From a checkpoint of a small mixture-of-experts model trained on Wikipedia: 6 picks a token.
Below are experts of layer 10 (counted from 0) of a mixture-of-experts language model. Rows are named gate (a neuron's input weights, with its number), up (a neuron's input weights, with its number) and show model dimensions 64-127. Each number is 128 + 32 x the weight over its row's rms, rounded and kept within 0 to 255.
Before each expert's rows: "comes after" lists some tokens at least twice as common just before its tokens as in all text. This comes from a sample of Wikipedia text that the model never trained on. Tokens count by the router's weight.

# expert 121
comes after: "\n", " |", ".", "==", " =", " =="
gate0 [114  64  67 170 108 108 149 116  80 180 138 132 102 152 149 165 109 177 135 147 163 120  95 148 150 140 194 119 106 131 142 118 111  89 158 136 126 141 211 157 100 147 109 168 160 104 123 184 164 193 130 117 153 158 127 154  54 171 114 112 113 114 123 143]
up0 [155 117 178 118 105 171 143 135 139  73 111 138 133  87 122 101 149 131 153  96  93 168 179 126 170 103 118 133 110 138  79 128 110 205  97 138  94  93  76  95 170 109 137  93 126 131 126 133 120  77 118 140  85 106 176 132 134  84 182 119 138 128 138 126]
gate1 [ 62 102 123 150 161 136 143 164 115 125 134  67 109 126 141 127 109  99 127  45 121  52 107 138 138 119 169 123 230 111 128  84 103 100 161 148 163  79 193 101 172 101 148 208 160 146 153 153 113 156 122 134 116 105 180 117 131 186 136 168  98 110 121 167]
up1 [ 65  77 145 111 124 146 125 183 104 149 140 171 144  74  79 139 102 126 144  75 134 147 143 115 134 133 184 131 165  99 161 162 162  92 158 124 178 131 126 131 161 108 116 223 181 128 171 166 176 106 171 145 155 168  88 132 135 141 128  83 126 143 105 165]
gate2 [106 159 105 109 204 140  73  71 197 131 114 179 148 106  57 103 116 172 121 138 132 120 132 112 114 143 131 146 181 114 168 123 118 144  90 157 168 111 182 163 144 129  85 182 105  99 147 118 141 198 172 117 168 103 124  94  92 121  99 112 128 193 110 151]
up2 [134 129 136 142 102  50 107 100 192  94  95 154  95 104  58 191  99 103 127 114  81 112 130 142 159 165 128 117 126 109 120 129 167 133 155 153 139 180 151 126 164 143  85 129 144  61 171 185 146  61 127 115 128 138  96  75 156 167 132 109  98 149 173 134]
gate3 [148 116 208 138 160 126  82 137 134  57 148 172 148 136 123 166 166 179 151 199 122 162 147  93 131 177 111 153 154 116 101 199 149 115 122  72 133 139 104 146 145  96 155 154 105 135 173 171 123 138 156 104  96 176 113 114 107 117 117  44  90 144  76 154]
up3 [121  93 164 144 139 158 110 153 108 139 150 133 140 118 120 166 149 137 130 150 140 164 122 103  71 180 149 114 149 132 148 152  67 156 106 103 142 121  87 108 109  66 173 148 118  94 173 132  61 119 153  87 122 184 160 197 121 175 171  73 102 123 110 164]
gate4 [125 141 186 100 115 110 158 170 129  70 100 132 146  87 136 140 143  82 126 133 166  77  95 134 159 173  52 199 123  39 146 150 132  71 185 144 145 104 108  88 164 123 119 171 146 130 155 168 115  77  96 167 156 163  85 161 124 115 172  91 173 205 146 155]
up4 [165  96 110 133  66 114 141  94 128 182 109 136 133 108 139 137 124  75 156  84 130 144 129 123 132 108 144 123 200 106  84 139 138 151  96 154 163  83 119 132  66  96 203 194 150 134  55 128 113 111  82 112 164  60 142 148 140  84 149 136 187 146 156 174]
gate5 [157 120 101 143 125  98 105  86 143  86  97  81 158 121 111 103 185 105 168  76 127 152 124 116 113 157 149 133 151 100 133 190 103 131 158  76 105 177 154 157 136 159 142 181  91  81 132 107  83  83 161  61 127 208 135  89 172 181 137 140 123 160 117 155]
up5 [153  98 122 157 150 119 120  99 152 132 117 144 165 140 123 137 193 141 172 105 118 192  94 157 103 156 141 140 125 108 127 106 138 106 176  99 118 145 118 137 183 220 157 158 109 114 192 172 110  97 122  99 142 197 119 100 109 108 173 118 168 116 106 144]

# expert 59
comes after: " was", " and", " were", " is", " be", " are"
gate0 [130  99  25  99 106 157 112 140 148  93 142 148 164 116 124 115  81 110 134 151  78 166 109 136 154 152 146 147 121 142 181 158 110  76 135 142 153 129 103 139 148 131  92 133 144  81 129 124  78 172 153 144 194 206 183  97 153 167 130 116 148 133 141 103]
up0 [173  82  71 119  65 136  79 144 129 145 120 155  86 115 151 150 168 131 171 163 143 194 163 107 150 152  79  84 138 157 142 115 132 123 149 137  91 117 119 108 133  76  64 133 121 129 134 171 149  75 133 161 121  67  45 136 142 118 111  92  88 130  94  70]
gate1 [ 91 142  72 128 106 110 149 106 152 153  80  89  82 123 181 119  77 134 126 138 110 137 122 146 128 178 138 128 113 133 123  94 102  64 162 116 123 121 128 174  94 129  87 126 128 129 118 122 214 146  64  64 132 206 175  84  98 137 125 141  80 122 147 127]
up1 [112 147  88 116 113 108 139 135 130 142 145 121 114  89 107  75 151  96 162  22 111 120 141  99  73 145 183 142  85 147 116 121 151 140 115 112  59 169 112 141 105 150 145 112  81  69 104  84  89 105 170 141 118 183 146 128  97 123 125 140  46 167 114 117]
gate2 [124 110  74 137  97 123 143 146 125 118 103 117 112 143 139 194 150 154 162 189 178 141 162 146 139 118 135 102 125 126 110 155 182 168 124 105 146 114 115 133 148  85 175 126 133 111 114 114 112 186 118 132 193 157 112 145 148  85 171  79 105 125 117 188]
up2 [169  87 110 134 125 136 139 120 112  87 105  59 182 160 149 112 121 103  62 144 182  93 108 190 104 113  92 160 133 167  99 200 133 155 118 165 136  19 163 104 131 106 147  68 110 100  93 134 125 191 130 147  83 119 132 157 194 102 111 141  95 135 117 129]
gate3 [ 95 148 124 106 156 118 159 169  93  71 130 155 200 109 128 110 112 162 115 129 130  83 129 171 138 123 123 183 161 103  84  73 119 117 153 148 102 102  95  94 141 124  77 100 146  99 103 104 113 146 154  93 143 108 143 173 146  96 141 102 192 133 120 123]
up3 [ 81 160 107  74 173 132 105 170 131 178 202 110  35 142  95 166 152  87 142 153 135 151 138 164 145 186 151 139 107  70 157 154 157 113 162 129 134 170 126 180 138 158 148 120 171  89 144  97  95 139 126 114 161 182 150 126 176 139  90 164  89 104  94 145]
gate4 [157 140 119 145 177 178 177 150 118 184 104 106 142 137  78 172  49 123 139 158 138 190 150 193 102 117 132 173 155 142 123 148 131 110 105 119 151 127 138 127 116 119 102 143 130 125 143 115 155 155 136  98 133 125 104 124 123  75 103 116 167 159 110 136]
up4 [132 160 108 157 124 120  66 133 102 169 156 144 151 175 139 110 137 168 125  99 110 152 187 140 124 116 138 124 158  71 138 150 112 123 115 144  72 109 136 132 110 157 164 102 173  78  78 136   1 124 170 118 144 115  62 188 146 124 112 117 115 148 137 165]
gate5 [103 171 129 131 106 104  82 134 128 162 147 127 129 143 136 103  73  99  57 118 126 128  83 137 111 145 130 126 177 113 124 132  85 155  94 175 171 184 146 155  99 155 147 135 130 139 145 155 131 104 132 171 112  78 138  63  79 160 169 111 120 153 122  99]
up5 [138  95 158 175 111 137 125 122 130  98 166 176 139 108 151 113 137 113 143 128 185 160 132  94 102 114 101  82 148 116 118 110 127 133 125 131 127  75 105 140 152 141 142  99  96  69 150 150 104 118  90 158 155 117  95  66 103 108 164 131  79 120 181  97]

# expert 75
comes after: " of", " and", " to", " in", " for", " with"
gate0 [ 91 113 116 157  86  74 159 119 148 155 144 110  98 175 186 104 152 104 101 103 169  79 145 140 131 129 122 120 132 193 174  81 158 130 148 112 137 167 104 138  92 152  99 114  84 127 105 155 110 103 124 139 168 116  69 144 144  82 147 170 165 173 103 207]
up0 [143  67 103 134 111  68 109 136 142 127 122  64 121 129 110 103  48 114 116  99 126 125  95 166 113 132 122 143 186 135  93 137 135  77 115 128 120 124  77 128 169 170 113 156  91  96 173 115 134 105 104 154 137 110 128 173  78 120 131  77 127 105 112 171]
gate1 [118 152 124 146 132 167 113 114 153 163 198 111 128 130 113 165 156 139 152 160 112  95  64 101  83  81  65  95  97 131 168 104 171 143 136 144 162 141 173 162 155 127  97 145 184 103 144  92 141 120 169 190 179 109 176 166 167 153 126 141 154 121  84 118]
up1 [159 130 166 131 156 145 137 146 112 116 124 201  95 136 130 113 136 147 119 115 124 101 150  69 134 160  43 154  97  98 134 125 154 124 121 186 176 171 127 150 118 103 102 133 150 111 122 144 115 132  93 125 113 103 194 161 102 201 143 162 146 109  88  42]
gate2 [174  82 109 126  86  86 131 100 158  78 117 174  80 132 132 101 127 132  96 122 131 149 150 123 164 111  70 151 130 175 137 122  73 147 153  83 115 157 124 140 111  78  87 142 174  80 150 107 175 120 103 100 121 138 109 108 144 124 141 104 142 168 132  90]
up2 [165 131 109  93 130 167 141 139  51 115 132 138 172 159 157 124 117 131 132 185 137 176 143 119 156 129 178 117 131  96 109 152 139  90 116 114 123  93 108  93 126 164 143  95 128 151 163 129  99 200 183 106 149 174  69 102 139 108 132 130  64  93 140 102]
gate3 [170 179 154 105 142 173 183 144 178 112  99 144 141 149 129 113 112 125 145 127 138  83 121 108 123 148 160 139 109  97 144 112 162 126 108 147 134 113 136 164 114 162 111  49 197 137 117 123 109 130 145 114 181 106  82 154  95 166 216  95 165 128 135 117]
up3 [122 166 122  86  78 151 171 148 132 150  95 101 117 115 101  73 135 141 103  83 114 181 186 148 136 129 163 151  90  88 139 146  93 132 166 117 119  86 146 110 158 153 133 184 118  95 162 118 132 147 136 162 132 147 117 122 161 144 138  85 146 134  98 141]
gate4 [155 161 112 192  63 165 111 118 142 125 116 100 118 108 136 106  93 148 187 135 122 175 183 100 143 125  79 108 136 117 226  76 102 155 159 140 160  93 121 121 107 166 106 144 208  95  88  78 139 124 120 108 129 172 156 135 123 103 149  89 119 114 124  99]
up4 [151 132 126 124  65 128  94 131 154  89 111 112 110 104 108 147 101  65 163 123 117  91 150 126  50 144 119 120 152 135  86 170 103 103 156  74  80 167 176  97 139 117 148 122 109 101 132 133  82 104  95 189 112 104 125 109 185 139  66 155  93 120 130 111]
gate5 [151 195 125  85 143  91 149  89 128  95 113 139 169 104 127 121 155 154 116 138 115 116 187  83 184 119 151 122  65 101 148  64 200 115 127 125 142 141 105  99 174 131 148 151 123 118 105 125 193 135  86 161 103 180 152  89  39 107 168  80 114 111  78 134]
up5 [136 136 105 149 114 124 122 183 102 115 128  94 186 144 158  93 133 110 133 182 112 105 104  86 136 154 113  94 175 210 186 148 106  90 120 102 130 100  94 156 204 123  75 148 109  82  99 156 172 135 186 133 115 110  47 101 152 138 103  93 143 114 105 117]

# expert 111
comes after: "\n", ".", "==", "===", " ==", "s."
gate0 [105 182 129 101 152 169 126 141 113 165 115  76  95 142 140  52 163 165 178 127 159  96 125 223  59 137 137 148 141 105  73 174 125 123 127  79 146 132 177 171  77 102 182  91  97 156 109  91 114 148  97  85 140 107 146 174  54  91 145  92 138 112 153 150]
up0 [105 168 114 153 122 176 151 117 123 184  91 193 154 154 102 172 120 113 112 151 103  77 114 153 144 172 100 168 150 175 107 220 157 181 142 159  92 147  81 116 153 177 111 110 145 178  92  83 171 181  97 108 119 140 167 149  67 171 133 123  98  96 127  95]
gate1 [163 121  94  94 142 143  92 117 175 181 130 128 133 170  62 146 156 156 109  31 146 141 130  73 137 203 115 114 145 128 131 133 107 140 138 219 168 102 139 138  84 139 133  98 138 146 101 129 113 234 149 139 135  85 117  90  84 153 131 188 148 130 145 130]
up1 [124 176 161 168 125 143 134  82 119 185 158 110 140 141  92 149 106 138  91 129 136 178  44  53 146  92 113  57 132  81 135 152 124 153 118 183 117 171 151  96 102 226 175 194 106 132 169 125 114 146  73  99 204 141 174 179 143 163 152 121  92 156 147 120]
gate2 [101 146 134 118 113  94 123  77 132 143 146 143 115 133 136 170  82 188 141 124 144 196 145  72 141 160 126 124  86 169 144 121 149 107 137 144  69 161  91 135 136 153 151 119 166 150 112 111 103 155 142  88 167  99 187  80  86 155 157 151 110 152  76 160]
up2 [148  92  49 142 149 126  92  95  86 175 116 209 132 123  90  85 119 149 139  91 127 151 167 148 134  86 182 134 105 170  89 222 153 127 121 188  82  95 170 157 198 109 131 162 132  90 150  86 142 124 114 149  98  46 111 120  75 122 134  75 109 113 110 149]
gate3 [ 89 132  75 142  93 109  63 103  76 171  96  95 102 107 100  60  78  89 182 124 154 124 145 117 105 108 106  90  34 139 119 144 154  86 134  66 123 192 123 118 141 100 153  84 133 126 133 159 148 121 118  68  85 147  96 111 133 134 120 148  88 171 114 121]
up3 [140 180 204  88 131  98 107 114 151  76 170 147 159 108 111 181  96  92 132 199 121 117 154 132 119 104 121 142  52 110 183 113 186 136 100  96 126 184 131 142 127  93 170 104 118 142 185  96 123  80 125 115  93 218 101 161 170 188 173  93 140 129 128 143]
gate4 [175 115 125 144  78  80  91 110 106 156 135 173 109 166  94 150 139  55 163 179 129 132  87  99 124 168 170 137  52  95 119 107 140 102  92 107 121 142  63 137 107 117 147 115  75 150 154 125 118  69  81 124 163 141 130 141 118 131 175 129  76 107  88  81]
up4 [140 153 159 149 100  86  79 119 168 133 124 133 153 191  82 140 145 125 137 184  57 130 158 113 139 154 120 105 106 141 169 152 141 161 116 101  92 152  94 120 131 118 130 141  29 118 136 157 100  85 102 101 118 151 177 153 158 195 169 127  97 189 160 139]
gate5 [ 83 164 141  93 123 114 114 110 158 156 193 179 158 138  92 108 154 105 150 162 120  80 169 144  63 120 132 106  27 152  95 133 107 160 125 106 143 171 136  96 166 154 155 115 148 137 121  93 132 160 145  64 131 162 145 140 168 139 170 117 117  85  61 152]
up5 [133 173 172 113 170 184 129  90 102 111 136  82 119  64 127  98 101 104 112 153  95  80 128  68 188 114 113 171  61 162 123 165 129  79 105 100 114  97  96 122 139 153 158 123 145  93  96 159 136 168 170 156 172 120 154  95 159  80 152 100 124  92 117 140]

# expert 22
comes after: "\n", "-", "|", ":", " at", " –"
gate0 [109 137  87  60 172 126 113 101 134  86 154 130 139  76  62 130 128  71 195 152  87  89 105 163  93 152 153 134 139 176 128 120 147 106 163 172  96 141 154 101 134 124 104 142 115 147 128 205 149 181 128 105 168 116 127 117 121 129 134 147 148 137 107 162]
up0 [134 176 143 155  77 112  99 113 132 145  93 160 113 120 146 132 130 132  72 184 171 161 171 156 176 159  67 175 166  71 162 101 168 117 129 117 164  89 106 117 101 158  97  96 115 140 112 108 152 107  75 143  76  76 187 108 126  88 135  86  78 132 151 155]
gate1 [ 86 162 112 121 106  89  99  92 132 163  78 178 157 158 110 154 116 117  59  72 129 128  89 143 120 103 119 138 124 165 141 141 193 115 160 148  82 107 115 131 102 136 140 110 144 104  73 126 155 151 100 138 124  40 143 117 139 161 172 111 148  83 121 119]
up1 [187 130  70 131 154 158 144 136 100 197 126  99 144 131 114 168  47 125 169 129 174 144 155 100 129 130 101 192 186 175 112  90 103  92 141 128 161 114 126 104 136 135 124 149 106 152  83 170 124  67 191 159 127 134 118 199  58 120 161 102  89 140 153 130]
gate2 [ 79 172 110 104  88  97  80 192 143 137 116 177 104 180  98 130 141  97 123 162 124 103  86 103 162 119  90 149 122 135 102 163 134  82 121 126 109 107 164 156 136 200  85 103 163 139  72 127 165 160 201 117  82 174 142 126 174 178 159 169 187 120 100 107]
up2 [141 123 167 112 155 131 142 172  76 107  97 195 158 127 114 125  91  89 125 195 200 122  74 149 111  98 124 136 171 151 156 132 101  72 168 127 103 168 104 151  74 168 113 110  52 134  93 118 172 173  86 105  85 129 152 113 110 150 120 124 120 104 111 125]
gate3 [132  77 135 167 176 103 126 136 156  66 147 155 144 111  83  84 154  97 151  73 159 111 112 146 174  93 168 140 100 175 112  46 125  98 109 108 128 104 141 180 117 130 123 102 161  70 105 122  96 104 160  82 128  90 129 109 164 123 142 144 154  88 104 141]
up3 [ 91 116 116 133 114 137 160 116  96 167 113 119 156 143 137 163  84 153 117 145 117 120 116 145 139 157 120 122 148 137 164 242  69 109 132 147 116 122 110 120 158  92 106 164  86 147 122 110  86 120  92 153 106 174 113 121 109 100 149  66  89 162 129  98]
gate4 [104 128 119 110 129 133 129 107 161  70 151  87 128 181 115 146 173 133  80 143 154  69 102 128 143 112 137 214 132 135 110 203 101 135 128  83 130 138 169 128 179 162 165 115 137 149 117 113 151 117 200 134 195 135 113 121 121 128  79 126 163 154 127 131]
up4 [124 174  71 119  73 173 130 109  98 125 105 114  89 183 162 164  95 155 164 179 171 125 135 162 126 125 119 117 136 163 158 134 147  91 149 116 155 116 126  96 105 100 130  96 167  92 185 171 189 153 125  79 119 147 123 118  80 147 114 152 120 121 170 157]
gate5 [171  89 171  59  91 144 132 127  65 131 112 127 154  85 110 139 108 183 163 128 116 142  79 123 162 155 140  77 129 115 123 116  96 113 117 117 119  93 139 115 101 128 108 126  90 100 154 172 104 126  81 135 190 175 141  90 141 191 153 145 138  85 101 135]
up5 [215 135 142 113  81 131 145 170  81 116 105 105 146 193 141 131 174  73 141  98 104 142 151 138 168 157 123 141 125 199 128 126 133 144 115 134 136 165 195  96  78 118 133 171 100  89 151 210 171 102  98  86 162 182 135 122  81 112  88 127 127 118 107 156]

# expert 49
comes after: " in", " on", " In", "In", " January", "|"
gate0 [103  71 123 140 118  75 104 119 149 142 161 145 112 178 100  91 102 135 114 181 145 127 149 131 151 108 204  83  74 131 122 106 126 122 102 129  88 176 137 161  87  97 124 163 202 128 103  91 144 119  73 155 127  83 141 151  91 124 168  84  84  77 123 131]
up0 [181 153 190  72  98 100 128  88 150  84 141 125 126 182 124 166 135 121 143 137  82 131 157  63 168 100 186 107  95  74  54 113 100 133  93 109 118  96  94 108 146 123 147 149 193 171  88  89  92 137 159 131 120 169 152 108 173 123 154 126 121 125  95 139]
gate1 [129 143  85 134 135 100 125 186 172 111 150 195 132 175 118 124 139 167 135 184  96 169 117 117 147 117 188 111 133  40  73  78 139 173 180 102 103 189  76 118 109  96 128 148 175 184  87  84  94 102 128  81 117 161 175 125 136 141 108 115  98 133 124 138]
up1 [189  94 141 142  96  66  86 102 106 131 118 153 171 129 120 179 153 165  89 112 119 178 160 165 163 114 140 188 138 132 142 126 203 150 114 102 133 116 118 160 141  80 109 179 135 149 143 138 161 142 111 149 120 161 157 151  43 106 164 111  82 146 106  88]
gate2 [118 141 170 110 127  88 168 136 172  60 161 141 131 135 137 100 123 117 117  76 124 226 119 134  79 106  78 108 117 121  79 111 180 115 149 144 143 122 103 101 169 104 190 139 117 129  69 118  96 111 129 146  95 143  97 155 139 155 126 163 146 149 123 102]
up2 [125  96 128 164 119 113  22 143 172  91 144 128 134  70 138 130 131 140 155 125 143 102 124 128 104 122 103 112 120 138 136  54 138  98 145 156 153 108 134 208  96  84 167 150 160 145 125  52 124 168 156 116 144 127 109  68  95 127 118 126 108  93  85 127]
gate3 [ 78  98 105  96  81  93 225 146 117 117 185 100 123 137 117 164  99 173 100 143 123 133 167 138 162 176  81 110 127 169 155 118 193 182  30 130 113 157 119 141 115  93 181 136 178  95 122 128 167 129 139 108 136 150  98 192  79 125 156  56 109 105 155 137]
up3 [115 182 147 141 130  69 115 110 127 109 173 131 156  53 157 126 151 123 117 116 125 108 118 101 155 136  68  84 157 114 112 114 105  98 136 174 132 104 112 128 160 158  98 123 179 122  96 116  95 123 145 155 106 168 141 122 139 139 106 163 121 132 154 120]
gate4 [115 157 138 144 129 118 154  41 119 131 126  68 106 125 119  64 104 124 205 161 120 140 107  93 110 135  69 152  85 120 175 169 181 162 124 161 121 142  97 130 133 167 162  76 145 145 102 111 121 141 153 125 175 136 146 128 134 127 113 110 135 129  98 124]
up4 [144 121 166 118  78 114 171 124 128  83 131 102 110  86 149 162 162 128 187 112  87 143 126  97 159 129 201 140 116 135  92 122 150 125 106 187 151 119 167  92 136 118  88 129 152  98 144  95 184  25 166 109 149  75 116 180 118 128  99 160 168 139 136 119]
gate5 [ 63  85  89 105  51 100  97 125 119 152 141 166 132 111  94 105 140 107 120  90 145 137 116  91 117 111  95 233  92 172 124 176  91 122  91 170 159 161 180 103  92 139 132 146  97 162 132 159 164  84 132 150 109 163 143 141  87 120 117 130 197 139 110 146]
up5 [ 92 136 131 132 120  94  64 119  99 137 161  98 143  88 107 167 122 116 144 162 140 105 115  98  95 197 115 198 143 133 120 158  96 117 145 176 169  88 135 126 120 124 134 151 118 157 154  37 114 140 108 168 176 128 139 116  99  70 206  96 154 157  77 173]

# expert 42
comes after: "\n", " |", ".", " =", ")", "==="
gate0 [118 201 155 123  78 130 116  79 161  93 155 135 155 109 133  81 123 122 131 182 121 198 144 154 127 164 167 123 131  92 128 100  50 105 114  90 179 107 185 106  53 137 134 160 179 140 174 150 110 111 101 133 158 146 139 142 167 125 132 122 165 134 123 168]
up0 [123 193  77 167 167 109 128 143 185 183 132 170 201 103 132 119 176 104 138 129 138 137 103  89 118 129 109  94 162  91 135 115 103  85 148  85 114 141 197 152 168 126  92 170 149 164 139 204 210 165 194 105 119  99 121 149 136 130 114 180 132 129  87  96]
gate1 [175 133 148 132 117  38 159  92 130 124 135 174 169 187 167  95 139 157 120 168 107 129 170 102 110 121 142 169 110 156 144 163  73 106 114 179 142 142 128 143  80 101 152 110  88 130 117  84 136  62 152 136  72 133 127 194  47 147 189 111 147 158 122 174]
up1 [108  80 131 113 168 186 109 138 140  95 130 107  67 111 102 164 115  98 127  54 151 117 100 121 135 138 133 120 170 123 141  77 174 125 118  92 148 140 139 134 184 130 107 172 201 140 150 186 145 162 126 167 129 141 168  77 195  91  59 164 154 120 100  83]
gate2 [113 155 160 139  96 174 142 130  70 120  90 113 104  69 153 118 154 169 141 163 136 113 147 118 134 128 133  83 142 137 175 102 121 104 139 117 157 128 205 133  29  67 234 113 188 108 123 117 122 145 114 167 156 145 143 157  99 127  88 135 102 129 124 122]
up2 [158 138  95 151 130 136 149 134 161 146 174 107 129 111 140 159 153 121 117  75  95 123 128  51 117  81 177 103 136 118 116 152 153 112  60  99  99 139 124 161 177 164 169 148  75 106 139  98  92 170 111 202 161 134 155 182 164  56 149  75  98 210 155 167]
gate3 [133 117 153 131 155 111 125 122  99  97 139 100 128  90 138 117 178 120 128 115 119  98 119 129 102 167 156  99 118  97  93 166 136 102 133  97 137 111 124  96 189 119 129 140 125  82 185 150 124  65  92 136 136 145 131  92 242  87 180 120 122 160 154 126]
up3 [103  84  35 109 163 131 175 132  85 155 187  86 170  94 151  73 110  91 120 127 106  95 122 101 194 108  77  77  75 181 164 149 190 143 108 147  86 107 144 145 132 217 128  94  98 103 134 115  82 139 134 115 107 102 104 133 162  58  64 137 160  75 137  66]
gate4 [156 124 140 118 164  87 117 115 157 120 123 111 125 173 134  87  56 115 148 124 125 116 140 152 115 144 130 118  54 141 110 155 154 107 109 174 151 179  87 123 165 133   1 147 114 103 112 120 133 132 152  83 105 138 130  82  80 186 186 111 134 133 146  93]
up4 [122 132 146 103 121 192 114 156 128 143 131 120 111 128  95 166 187 126  90 122 121 149 151 112 138 154 131 145 234 118 178 121  88 137 109 105 162 110 196 106 131 120 241 111 170 145 143 118 145 142 100 169 143 119 112 111 174 117 104 127  76 138  90 140]
gate5 [161 170 105 142 121 202 109 125 118 124 148 167 121  58 114 156 188 143 155 141 152 158 137 128  87 130  89 128 127 194 119  95 140  91 117 110 132  92 165 138  72 107 168 193 105 122  68 119 151 110 120 165 160 175 120 179 123  88 117 135  38 139  95 118]
up5 [108 195 151 142 154 134 117 191 135  72 111 124 188 140 153  96 126  85 136 113 152 128 132 100 108 150  85 120 135 153 143 133 132 116 110  96 144 156 112 120  70 117 105 185  77 168 128  80  85 155 133 197  95 159 118 162 189 159 134 161 138 148 116  94]

# expert 13
comes after: " was", " is", " were", " be", " been", " are"
gate0 [151 138  84  94 173 145 105 129 156  78 170 127 147 208 102 131 109 157 125 176 102 152 148 115 151 149  75 119 163 126 140 104 149 154 139 140 153  67 160 109 178 149 141 161 140 179 129  54 143 162 133 128 133 108  82 116  60 154 155 109 109 105 139  97]
up0 [ 82 143 146 119 145 165  59 135 134 129 141 130 162 146 111 125 106 179 125 109 142 135 125 118 155 155 175 127 121 140 121 119 138 192  88  88  98 168 166 145 138  94 113 161 174 155 121  87  92 205 136 151 100 168 211  87 124 133  66  78 126 148  95 172]
gate1 [144 129 109 152 168 120  77 146 103 106 115 142 128 138 162 178 138 159 127 113 151 174 115 115 141  86 123 115 150  98  98 132  73 103 186 105 119  87 130 145 128 151 188 110 223 113  97 151 134 133 121 120 155  83 127  75 137  82 135 137 102 114 154  98]
up1 [126 114  99 161 117  64 105 168  67  63 171 136 121 186 183 119 112 103 111 213 151  78 157 103 136 156  85 127 139 111 111 125  96 108 129 125  81 131 118  63 102 158 142 111 106 122 111 115 118 128 124 105  94  46 120  64 111 105 149  81  46  89 162 117]
gate2 [132 145  78 130 190 129 109 201 147 157 148 162  69 147  92 110 145  82 151 179 167  89 170 161 136 167  79  99 114 152 169 100  90 100  71  60 121 111 170 140 129 161 125  91 138 145 113 118 140  76 134 167 111 113 170 137 106 140 152 141  98  49 113 102]
up2 [162 152 166 136 117 122 182 124 169  69 110  82 192 130 143 162 141 128 149 116  67 163 134  90  61 105 167 157 163 129 114 158 123 149 139 126 106 108 132 102 142 152 156 146 134 104 139 110  62 114 151 139  94 169 142  69 152 134 145 174 136 124 152 191]
gate3 [114 148 153 163 123  86 138 211 133  83  67 125 152 149 117 162 134 109 103 113 157 140 109 116 121 129 139 107 130 101 128 153 171 149 183 128 116 175  71 117 150  66 110 233 120 166 104 149 145 117 149  53 111 182 153  98 141 154 114 132 123 134  83  95]
up3 [157 131 149 107 169 153  93 124  72  90 141 141 169 123 116 106  79  90 155 146 107 138 112 107 145 142 119 120 153 137  82 164 143 186 129 104 120 182 131 156 111  98  89 151 104  56 158 116 148 167  60 101 167  89 157 152 191 113 142 111 145 163 124 140]
gate4 [ 66 111 139 131 137 113 120 190 120 129 129 165 143  81  98 136 119 126 169 178 177  96  99 147 127 138  90 143 112 143 175 140 133 111 137 106 144  77 142 143 125  54  97 111  59  69 124 148 125 103 157  94 165  74 130 166 140  84  88 155 201 127 116 145]
up4 [127  44 140 125 209 140 152 127  99 170  91  82 181  97 128 128 141 140  20 131 139 157  84  97 160 134 169  68 144 147 138 102 142 136  88 162  73 105 108  63 106 148 114 131 160 130 148 112 131 142 169 161 200 100  66  90 130 113 165  92  92 144 122 138]
gate5 [138 130 138  85 107 135 165 188 138  92 107 130 125 149 138 122 111  52  97 149 127 144  97  78 124  91 138 173 149 113  81 119 132 104  72  50 112  84 125 151 153  88 132 146 118  97 116 224 152 127  71 182 132 134  97 198 121 158  82 109 116 110 116 152]
up5 [119 128 160 181 112  99  83 180 101 160 153 162  76  85 128 199 118  81 109 155 151 126 132  67 107 113 138 118 118 118 115 158 123 126 138 138 131  75  79 190 145  73  58 148 130  81 153 139  97 169 145 140 149 125  80 147  84 141 173  79 122 162 141 170]